Experts of a small language model.
Size: 20 layers, width 320, vocabulary 8192, 71.7M parameters.
Experts: 32 experts in each of 20 layers, a softmax router.
Below are experts of layer 9 (counted from 0) of a mixture-of-experts language model. Rows are named up (a neuron's input weights, with its number) and show model dimensions 0-159. Each number is 128 + 32 x the weight over its row's rms, rounded and kept within 0 to 255.
Before each expert's rows: a language model's description of what the expert responds to; "gets" lists some tokens that make up at least twice as much of what it gets as of all text. This comes from a sample of Wikipedia text that the model never trained on. Tokens count by the router's weight.

# expert 13
It responds to: Ordinal suffixes and words like first, second, years, North, South, early, and the st/th pieces in 20th or understudy.
gets: "th", " the", "st", " first", " of", "d"
up0 [170  95 148 123 163  84 143 135  46 175 135 135  94 158  82 158 105 116 138 178 130 107  93 136 177 120 156  51 149  99  85 187 113 151 171 181 152 102 168 122 112 103 128 126  63 161 132 199 112 166 123  97 102 105 107 204 147 144 167 193  53 124  97 156 152  96 190 137 168 165 129 131 149 157 152 127 189 164 104  85  77 130 154 157  75  77  91 155 125 142 166 142  93 162 103 142 138 162  82 108 179 144 119 160  78 128 145  82  82 158 140 160  91 119 188 127 100 152 114 126 135  92 134 129 187 139 149 125  94 133 127 217 147 150 100 163 121 103 103 105  59  95 116  76 157 138 193 108 149  75 166 152 157  92 120 112 119 134 130 108]

# expert 28
It responds to: Head nouns and closing number digits just before a comma or period, such as negotiations, agreement, city, government, 1700s.
gets: ",", "s", ")", "\"", "ation", " season"
up0 [168  89 129 123 111  84 158  85 146 129 118  69 121 151 127 166 130 164 123 153 122 171  89 124 107 198 136 137  97 121 187 185 156 159 114 128  94 106 100  91 126 127 179  72 111  63 111 154 224  89 123 173  75 160 173 112 118 100 151  95 151 110 160 126 204 124 143 130 184 138 108 170 162 143 126 165 121 151 131 181  49  75 110 138 116 131  65 160 165 109 103 132 131  93 101 133 129 206 160 143 181  77 170 107 142 184 151 126 171 147 214 152 155 117 140 141  87  87  97  91 153  81  82 110 168 111 141 148 122  75 133 114 170 145 165 105 111 158 192 150 132 112 110 103 113 131 167 148 158  98 129 165 148 122 143 127  96 101 160 147]

# expert 0
It responds to: Prepositions, relative pronouns and verb endings linking clauses, like on before dates, that, which, and colons after Died or Released.
gets: " in", " of", ".", " the", " on", " that"
up0 [133  72 186 146 135  85 121 127 147 101 122 156  77  93  83 117 125  72 107 172 158 155 132 154  91 107  99  94 196 139 134 108 125 111 145 176 102 106 156 159 148 144 146  83 109 116 107 162 155  80 159 191  90  84 154 175  81  92  77 159 131 133 165 118  92 153 110 155 140 114 107 117  94 142 160 197  85 129 167 122 166 169 128 162 134 139 119 137 160 140 103 159 151  81 195 105 138 116 112 159  99 162 130 101 167 151 125 132 152 100 104  83 161  95 169 131 129 127 159 129 105 121 133 140 125 151  71 106  61 143  86 124 108 122 139 100 103  93 182 143  67 157 129  89  86 177 106  48 126 122 131 148 136  99 131 138  88  81 128 145]

# expert 31
It responds to: Header and label tokens in infoboxes and election tables, such as Belligerents, Democratic, Location, colons, equals signs, ″ coordinate marks.
gets: ":", "s", ")", "″", "=", "ed"
up0 [130 146 143 114 141 135 214 102 104 129  97 174 141 131 121 140 104 109 110 121 141 153 103 125 102 111 105 158 132 142 137  72 100  95 123 124 127 151  87  57 164 156 114 151 148 195 108 108  89  68  97 137 122 135 158 187  88 147 108 149 120 119 165 119  41  77 117 126  85 103 141 138  47 162 150 237 123 165 148  78 147 170 140 139  80 145 188  54 132 135 104 112 112 159 108  70 164 163 107 131 112 103 190 134 108 119 135 134 136 133 150  86 133 137 171 129 168 174 146  94 123 114  84 138 126 111 161 137  83 152 115 123 147 141  83 130  56 167  79 118 161 127 113 153 156 103 219 108 113 108 120 118 132 109 222 110 102 134  97 171]

# expert 21
It responds to: Verbs and years in career biographies after he or was, such as was chairman, became, served, joined, remained, and birth-year digits.
gets: " ", " was", "1", " as", " in", " he"
up0 [148 121  89 126 133 122 174 123  53  91 103 163 160 130 169 128 161 163  96  94 132  95 178 166 148  99 118 124 146 126 166 143  85 130 170 131 114 167 131 133 108 139 150  59  89 129 182 151 115 170 137 145 156 133 123 161 124 163 113 139 142 103 174 107  99 123 243 129 141 140 126  89  68 132  96 102 127 157 159 107 144 184 130  99  96 151 142 124 189 127 134  79 129 115 115  86 139 135 145  75 108  96 129 124 114  68 110 152 142 179 131 150 105 120  62 109 107 206 106  93 142  37 137 162  73 122 147 132  53 105 100 160 146 139 123 143 128 148 104 148 108 128  85 110 181 114  79 138 175 149 170 116 120 109 151 131  76 139  78 101]

# expert 26
It responds to: Digits of scores, years and statistics in sports tables, such as 2-9 in league appearances, 20-2-1, 4-0 goals.
gets: "0", "2", "1", "5", "9", "3"
up0 [129 126 122  90  92 110 204 101  96 205 124 113 102  92  45 149 181  84  75 140  96 114 139 169 134 115 111  90 150 115 127 129 114 103  71  72 189 122  65 133 153 136 127 131 135 116 116 146  72 127 187 161 106 182 152 126 109 102  87 188 107 131 135 121 112  85 173 110  84 152 163  71 154 116 140  54 158 136 139 134 125 138 155 176 168 127 135 140 145 133 126 116 152 142  84 130 111 148 120 161 103 141 153  87 155 131 131 119 116 202  89 141 147 146 154 148  80 132 152 154 197 139 150 164  82 128 152 163 116  82 149 171 109 121 129  76 130  92 174 250 121  96 181 112 166 135 149 126 151 143 139 161 154 152 140  79 167 125 140  87]

# expert 5
It responds to: Single digits in table cells, coordinates and scores, plus mid-word pieces of foreign names and words, such as Rosenq-vi-st, he-pa-tic.
gets: "1", " |", "3", "7", "4", "6"
up0 [ 94 123 167 102 205 131 120 166  88 115  95 120 161 132 178 107  86 121 147 101 195 129 150  71 146  86  70 171 153 176 128  98 130 164 122  77 110 181 114 118 136 128  96 151 158 143 168 122  92 152 157 157 138  85 182  96 160 130 122 123 211 127 108 172 106 148 157 133 114 209  93 121 120  95 152 160  93 126 171  99 140 149 121 195 125 181  92 126 167 139 182  87  96  71 185 117 171 174 147 117 135 150 129 137 128 140  87 120 154 135 124 191  87 134 144  78  94 149 171 109 125 181 144 205 128 139 150 134  89 120  96 122 137 118  76 144  99  73 129 175 137 120  84 141 177 164  88 102 110 119 119 136 103  92 143 102 176 114 134 162]

# expert 2
It responds to: Word-final suffix pieces completing nouns and names, such as -ation, -ity, -ism, plural -s, and pieces like pow-der, mil-k.
gets: "s", "ing", "er", "y", "ation", "al"
up0 [190 183 129 149 149 112 172  98 106 183 150  79  97  88 125  86  97 202 140 137 118  76 162  82 107 100 195  55 102  89 102 165 138 178  93 147  94 135 112  93 157 167 111 169 148 113 165 105  76  98 154 126  83  99  93 170 160 118 177 117  95 159 132  46  71  92 118 140 111 106 140  75  99 151 178 165  98 157 165 180 144 166  98 117 173 101 184 132 179 172 163 139 161 140  63 145 183 171 166 102 168 153 110 101 113 102 157 132 107 172 187 144 157 153 109  68  95 145  96 108 179  89 101 147 131 137 128  91  86 112 128 154 158 114  62 153 140 114 134 158 124 161 156 188 167 114 108 159 122 126 139 130 118 153 127 157  71 130  95 150]

# expert 23
It responds to: Articles, possessives and pronouns in plot summaries and biographies, such as a, an, his, her, their, plus following word starts.
gets: " a", "s", " the", "ed", " to", " his"
up0 [160  83 122 122 140 108  83 137 109 170 175  72 102 162 114 118 116 119  83 126  66  81 136 136 103 164 147 105 122 135  88 144  74  82 112  90 138  71 120 165 115 153  53  99 154 157  83 129 143 161 179 116 151 103 166 154 105 146 171 118 138  64  99 191 110 116 153 145 125 127 135 180  99 126  99 178 190 157 119 117  89 124 115 122 147  97 169 167 194 132 150 124  99 136 140 127 151 151 128  89 139 168 150  53  82 121 131 154 148 123 171  98 116 110 149  86 119 102 110 126 133 123 131 116 126 115 128 130 155  95 130 172  74 180  99  96 139  91 151 165 105  88 149 119 110 121 175  38  90 108 131 107 122 138 123 202 112 161 128 152]